{"n_layer": 11, "n_experts": 64, "experts_per_token": 2, "d_expert": 80, "balance_loss": 0.0115, "router_bias": true, "n_groups": 4, "groups_per_token": 3, "optimizer": "muon_variant", "batch_tokens": 131072, "steps": 3713}
Below are experts of layer 6 (counted from 0) of a mixture-of-experts language model. Rows are named router (the router's row for the expert), down (a neuron's output weights, with its number) and show model dimensions 0-191. Each number is 50 + 10 x the weight over its row's rms, rounded and kept within 0 to 99.
After each expert's rows: a language model's description of what the expert responds to. This comes from a sample of Wikipedia text that the model never trained on.

# expert 1
router:46 65 64 45 58 68 40 48 51 26 51 60 48 53 55 44 62 55 40 54 43 41 53 44 61 69 35 47 70 54 44 35 51 45 43 34 44 58 52 55 46 27 32 33 46 53 62 63 60 42 56 37 52 36 43 48 46 38 53 50 36 49 43 59 49 45 53 41 45 63 44 52 61 47 51 60 37 51 37 56 57 40 62 33 69 40 53 48 45 42 51 66 56 50 51 38 42 54 41 56 64 55 50 63 63 51 43 45 36 38 55 43 53 38 46 45 60 35 53 39 69 38 42 47 62 34 59 67 65 40 47 62 56 51 56 54 36 64 66 42 49 47 61 31 53 35 51 53 31 55 56 53 41 59 76 50 43 38 46 56 52 47 60 42 51 47 63 44 55 45 75 50 48 48 57 72 35 40 37 49 46 47 57 39 31 56 53 41 41 42 42 34
down0:60 35 47 42 55 47 49 49 38 45 31 48 56 59 29 38 62 70 49 39 62 37 56 56 44 61 65 51 54 52 44 60 58 48 54 63 36 50 44 48 53 46 49 57 44 42 64 48 72 45 63 32 58 49 59 49 60 55 47 51 42 46 61 50 41 54 49 37 41 68 49 62 54 63 49 43 37 45 58 48 53 56 56 51 35 65 63 31 28 74 63 51 44 57 65 46 46 43 52 46 33 38 47 51 52 51 49 29 48 23 64 59 58 29 47 70 46 44 43 50 48 57 36 59 44 55 61 57 49 56 46 42 58 25 67 56 56 59 64 49 50 51 52 37 36 38 36 46 42 60 54 46 50 59 46 28 45 38 58 50 46 53 53 34 48 69 40 38 68 40 48 56 30 42 49 64 40 57 57 53 44 45 63 58 43 48 63 56 53 47 42 39
It responds to: Periods and colons ending sentences or list lead-ins, often fused to a word end, such as years., following:, votes.

# expert 7
router:64 51 51 38 60 68 49 50 63 56 46 44 67 72 39 38 42 42 62 51 33 45 57 41 51 49 53 44 73 64 66 40 56 52 46 62 50 49 38 47 49 32 50 31 57 43 55 64 37 36 39 39 52 37 56 54 36 63 35 54 67 69 48 59 59 59 66 34 55 31 43 35 44 40 41 44 37 41 53 49 35 52 50 49 56 42 59 38 55 42 47 55 40 55 60 55 54 44 39 54 44 56 42 57 58 29 62 46 51 56 59 58 38 41 63 58 44 40 57 60 43 30 45 55 54 49 50 56 64 35 40 43 52 42 29 50 58 51 45 58 56 51 68 36 58 46 47 36 33 58 54 48 57 49 49 51 65 48 59 33 66 48 54 39 44 51 40 45 37 53 45 48 37 51 63 46 47 65 45 56 67 29 51 48 32 58 56 49 29 67 44 45
down0:64 63 54 54 56 46 45 46 51 49 36 54 42 45 44 41 55 55 58 60 50 53 53 51 66 55 65 47 68 31 51 59 40 43 42 50 66 47 25 45 60 35 50 59 40 68 53 54 42 51 56 36 56 60 61 47 45 34 57 46 34 75 72 45 65 53 52 48 53 51 54 43 49 60 44 41 56 33 56 45 40 60 35 42 41 42 46 59 49 42 48 52 50 45 55 60 61 50 34 45 64 40 72 46 58 37 28 53 46 49 52 52 37 40 59 36 57 52 59 52 54 36 53 60 38 51 55 64 45 52 45 56 54 52 49 47 62 40 49 46 19 57 68 57 50 44 65 46 40 64 47 46 43 55 28 41 61 62 66 34 50 55 46 40 61 39 37 25 40 43 39 48 57 45 37 50 64 44 29 48 53 55 41 49 39 47 50 72 37 45 47 62
It responds to: Capital-letter initials with periods in names and degrees, such as J., A.V., Ph.D., LL.B., plus stray periods in tables.

# expert 33
router:47 49 60 44 59 43 41 44 46 47 44 44 55 71 59 46 40 61 38 43 48 49 63 48 65 51 56 50 77 55 43 45 30 47 53 48 32 67 54 49 51 33 46 44 58 50 49 62 42 43 49 59 63 41 33 52 46 57 46 58 49 33 39 34 41 49 49 35 50 48 47 41 53 62 61 47 46 38 36 59 49 45 53 50 58 35 43 44 31 59 36 42 40 36 53 50 43 47 53 63 49 52 50 64 65 59 66 53 50 69 48 47 38 45 53 57 42 39 54 44 60 36 35 30 53 60 55 59 59 57 36 51 41 45 61 42 32 46 48 43 54 40 56 50 50 46 58 53 21 59 63 39 68 47 36 47 74 61 62 45 57 64 48 48 49 50 51 43 43 56 40 54 58 57 43 38 40 44 37 73 53 61 73 36 30 49 33 39 25 40 46 45
down0:59 37 44 43 65 50 48 46 46 32 52 56 62 25 61 49 44 40 37 82 53 45 55 42 50 37 55 49 37 54 42 60 54 69 46 63 39 69 39 55 54 49 47 40 54 45 43 57 54 75 56 44 54 46 50 59 45 40 48 37 44 43 54 51 34 53 56 53 26 36 48 54 48 39 63 60 54 58 52 71 56 65 62 59 72 38 46 54 56 57 57 49 56 57 54 71 38 62 41 54 59 41 51 59 57 48 60 47 48 47 58 50 51 64 31 55 61 45 50 52 59 49 49 41 35 48 46 49 50 58 62 52 66 48 51 47 58 57 37 69 56 51 37 65 51 43 37 53 55 41 64 36 38 64 49 60 44 48 50 79 43 41 58 55 62 59 35 26 53 37 58 70 50 40 50 43 47 54 51 66 44 59 52 39 63 44 54 32 56 47 54 48
It responds to: Dollar, pound and euro signs and the numbers after them, list numbers and dates, plus LaTeX math openers like $\ and _{.

# expert 34
router:44 53 55 59 62 47 58 48 39 37 49 30 59 61 45 28 58 61 63 58 50 51 43 40 33 69 48 30 63 62 36 48 42 50 50 62 42 42 60 60 65 30 33 46 57 63 63 53 55 46 51 44 48 47 51 67 62 39 27 62 61 52 33 66 45 50 58 37 38 69 41 60 50 57 54 50 50 57 53 35 50 42 52 58 34 50 48 36 47 50 39 44 62 49 43 48 65 65 50 49 68 56 42 66 49 53 51 43 64 44 34 49 58 43 55 62 42 44 55 65 54 47 41 39 53 75 47 57 68 48 49 39 38 52 56 47 57 61 57 65 52 48 67 45 56 35 65 45 48 40 60 67 42 68 61 62 43 53 50 51 31 60 41 59 37 52 63 64 51 39 52 56 40 56 39 58 39 43 41 58 63 38 46 41 41 67 52 54 49 44 63 54
down0:65 51 55 54 55 51 50 56 44 44 40 55 39 45 64 46 67 41 47 32 57 60 41 42 59 59 46 56 57 39 51 51 53 59 63 53 53 54 46 63 37 47 48 30 52 61 61 38 55 53 44 41 38 48 40 54 36 51 42 39 49 52 56 46 51 49 60 40 34 49 47 47 66 54 51 63 52 45 68 49 39 55 58 42 47 60 75 64 48 60 36 50 49 43 40 47 69 61 55 27 45 52 44 50 40 54 51 53 48 38 65 50 65 47 47 70 45 45 56 42 52 74 58 30 59 58 47 35 61 49 71 21 64 49 49 51 70 58 68 71 44 48 52 52 46 66 61 54 54 41 61 47 50 67 49 49 59 69 40 63 57 60 48 46 43 50 40 42 52 52 62 61 39 61 19 56 52 61 31 55 42 43 65 51 46 52 57 68 64 59 49 47
It responds to: Line-initial dashes and table pipes opening infobox or list entries, such as "- Label:", "- Father:", "- Website:", plus taxonomy fields like Genus:.

# expert 9
router:66 40 38 55 46 63 65 43 36 48 37 39 60 63 39 52 29 61 44 41 51 48 69 44 55 65 37 45 61 54 30 70 51 34 34 65 46 49 63 55 59 32 46 35 58 48 49 55 54 57 47 36 56 31 58 59 67 44 45 55 48 67 44 62 58 45 57 48 46 61 51 53 67 37 55 48 62 53 57 52 46 39 46 46 38 56 55 40 39 60 62 46 41 39 50 50 65 51 30 62 38 48 59 64 50 41 63 36 43 58 39 64 41 50 25 63 39 53 48 52 41 62 55 41 60 51 53 44 69 41 54 62 47 53 65 52 70 70 59 54 41 44 48 49 58 60 34 44 54 46 56 49 62 55 43 48 60 65 58 46 61 37 47 57 54 38 46 54 53 38 40 64 52 51 50 53 47 40 40 58 49 35 32 69 49 70 54 51 43 57 36 53
down0:69 70 51 43 49 71 48 47 66 51 62 21 55 66 40 57 42 45 49 42 43 48 49 47 44 32 58 48 70 46 42 51 50 49 36 51 31 57 63 51 67 49 43 48 41 47 45 43 62 56 61 54 59 48 46 56 49 50 54 58 36 46 51 47 40 39 34 56 60 27 49 47 49 46 46 48 49 48 52 68 50 44 33 60 58 71 30 48 55 59 61 42 61 56 59 50 45 56 47 52 48 58 44 46 47 40 56 57 66 58 68 47 58 49 35 56 44 34 55 56 50 56 56 39 35 61 58 41 55 37 62 66 50 53 67 61 51 43 47 43 53 30 30 46 45 75 41 43 30 54 63 51 72 48 68 46 54 42 58 56 43 58 34 51 54 55 59 42 62 42 40 40 60 56 37 38 52 50 44 67 49 42 50 56 38 41 27 32 38 52 51 47
It responds to: Digit pieces inside geographic coordinates and their °W/°E/″N markers, plus numbers, row numbers and line breaks in tables.

# expert 22
router:60 66 45 62 54 64 56 42 55 55 36 38 59 31 59 53 36 62 55 36 61 47 62 50 56 59 47 59 59 46 32 32 45 59 60 53 55 54 43 59 55 56 38 30 64 42 63 62 50 42 57 56 46 34 49 54 40 57 50 60 57 50 40 49 45 48 49 43 60 40 49 47 52 60 45 55 60 54 41 52 46 38 34 54 58 38 61 38 52 55 32 40 63 53 42 49 31 53 56 55 45 54 54 71 32 69 65 64 42 75 44 45 37 28 28 65 46 30 54 35 51 40 46 44 47 45 43 60 61 50 57 45 53 52 65 43 46 49 37 59 51 41 64 65 43 48 38 54 45 59 61 49 52 49 54 55 51 53 64 66 59 55 51 50 46 35 47 39 67 54 42 67 58 44 37 42 59 31 50 70 44 51 47 72 54 67 36 50 40 42 46 53
down0:61 42 59 70 54 53 33 71 55 52 51 45 51 46 74 46 44 50 43 47 47 37 32 60 55 63 42 67 60 52 44 55 35 49 47 22 40 42 40 59 41 67 47 40 58 55 69 41 44 67 47 48 47 52 44 48 39 37 37 57 23 63 32 44 64 54 42 44 57 34 34 48 49 38 41 57 35 37 52 43 44 43 37 49 33 49 51 51 74 40 63 51 46 51 43 41 61 46 35 47 46 48 66 59 71 50 53 47 52 32 54 65 42 27 31 52 46 41 47 56 55 48 42 46 53 55 50 49 55 41 48 42 56 50 52 58 59 47 40 41 71 43 43 54 50 39 74 38 65 46 44 33 60 56 51 48 55 51 45 66 51 46 45 39 46 48 49 58 52 48 40 50 31 40 50 44 66 52 48 45 40 43 38 50 67 60 51 45 45 46 36 52
It responds to: Final digit pieces of long numbers and scores in tables and counts, such as 794,936 votes, 113–98, years like 1945), million, ,000.

# expert 12
router:66 50 51 48 43 51 50 54 62 56 55 78 54 35 40 55 67 50 54 42 53 44 54 69 56 38 50 57 51 55 35 35 62 45 57 35 43 49 49 63 39 58 48 51 44 60 52 51 40 40 49 61 48 63 36 35 41 49 50 56 58 47 62 45 53 37 42 40 69 40 38 64 47 55 55 37 49 57 36 38 41 52 54 44 50 68 46 59 38 31 47 58 45 56 37 36 37 58 45 43 71 54 50 36 40 66 48 50 50 60 43 30 42 57 54 58 51 56 36 53 40 44 43 47 53 55 34 58 48 62 40 63 55 50 59 56 60 40 61 40 27 42 52 42 59 53 43 51 68 46 72 46 40 29 49 44 51 59 53 59 44 45 33 39 50 55 58 39 48 45 53 58 64 52 54 48 45 60 65 33 29 45 56 72 55 58 40 64 30 61 75 45
down0:52 45 62 49 40 49 58 28 49 53 42 35 69 53 61 59 45 68 53 67 40 64 57 59 52 43 49 52 61 45 45 30 59 61 42 65 40 52 53 53 56 56 62 46 44 44 59 45 55 50 39 57 50 36 47 32 38 77 61 50 44 46 53 63 39 34 45 40 28 51 40 38 53 53 52 48 42 54 47 38 48 58 51 50 54 49 48 43 42 41 66 49 52 48 49 49 49 48 60 62 64 51 61 61 59 40 31 53 39 87 42 65 42 57 51 55 49 59 57 53 34 63 44 37 69 44 52 59 46 53 55 42 35 51 47 30 40 67 49 46 34 61 41 47 43 43 42 32 46 50 30 46 56 46 51 60 51 67 41 70 47 65 43 57 46 42 51 34 46 37 57 55 63 36 45 48 57 54 60 57 36 50 37 29 60 43 55 52 57 65 41 60
It responds to: Capitalized head nouns of organization, event and award names, such as League, Association, World, Cup, Council, often after National or International.

# expert 21
router:52 66 39 52 41 50 40 60 46 61 56 42 54 41 49 54 56 49 55 44 60 50 54 48 61 37 71 60 57 21 41 41 64 49 60 52 54 63 54 42 54 46 60 35 51 55 58 57 75 51 56 38 50 59 61 37 64 50 43 50 56 32 59 55 45 49 51 51 64 46 39 55 48 60 27 55 58 55 47 39 27 42 59 65 49 50 55 39 62 53 51 45 53 54 57 56 47 53 46 32 42 42 48 64 45 59 45 68 45 81 57 24 39 55 46 42 34 49 49 37 53 47 68 48 53 55 67 73 33 54 49 34 46 55 60 39 52 33 63 46 47 55 39 50 60 51 57 48 75 49 67 42 60 36 60 53 47 55 57 53 71 61 60 43 61 63 47 44 46 37 53 61 50 46 59 43 56 49 47 47 32 44 63 38 59 55 54 58 31 49 59 51
down0:41 58 56 51 48 54 49 61 47 58 62 66 34 54 50 53 70 55 72 45 55 61 66 51 59 40 61 43 62 45 45 37 58 48 30 46 49 67 49 61 44 54 54 66 44 61 52 39 46 52 46 37 58 64 31 60 40 42 65 64 58 47 43 52 50 67 51 44 68 48 41 31 41 27 39 51 30 62 66 51 49 45 66 67 36 50 56 58 42 61 56 58 57 32 51 37 46 47 54 57 48 56 63 61 49 54 53 47 46 64 56 55 60 53 53 42 39 48 40 55 32 45 46 69 53 48 49 50 44 51 40 54 31 47 64 66 43 51 39 43 47 52 54 53 64 44 63 51 48 60 55 42 35 55 52 42 32 60 39 66 48 61 67 66 47 33 48 50 37 48 61 48 68 61 51 63 62 51 45 59 25 43 41 64 40 63 58 57 46 52 64 63
It responds to: Modifiers following the or The before a noun, such as first, former, ancient, British, especially in First World War, 2020 census.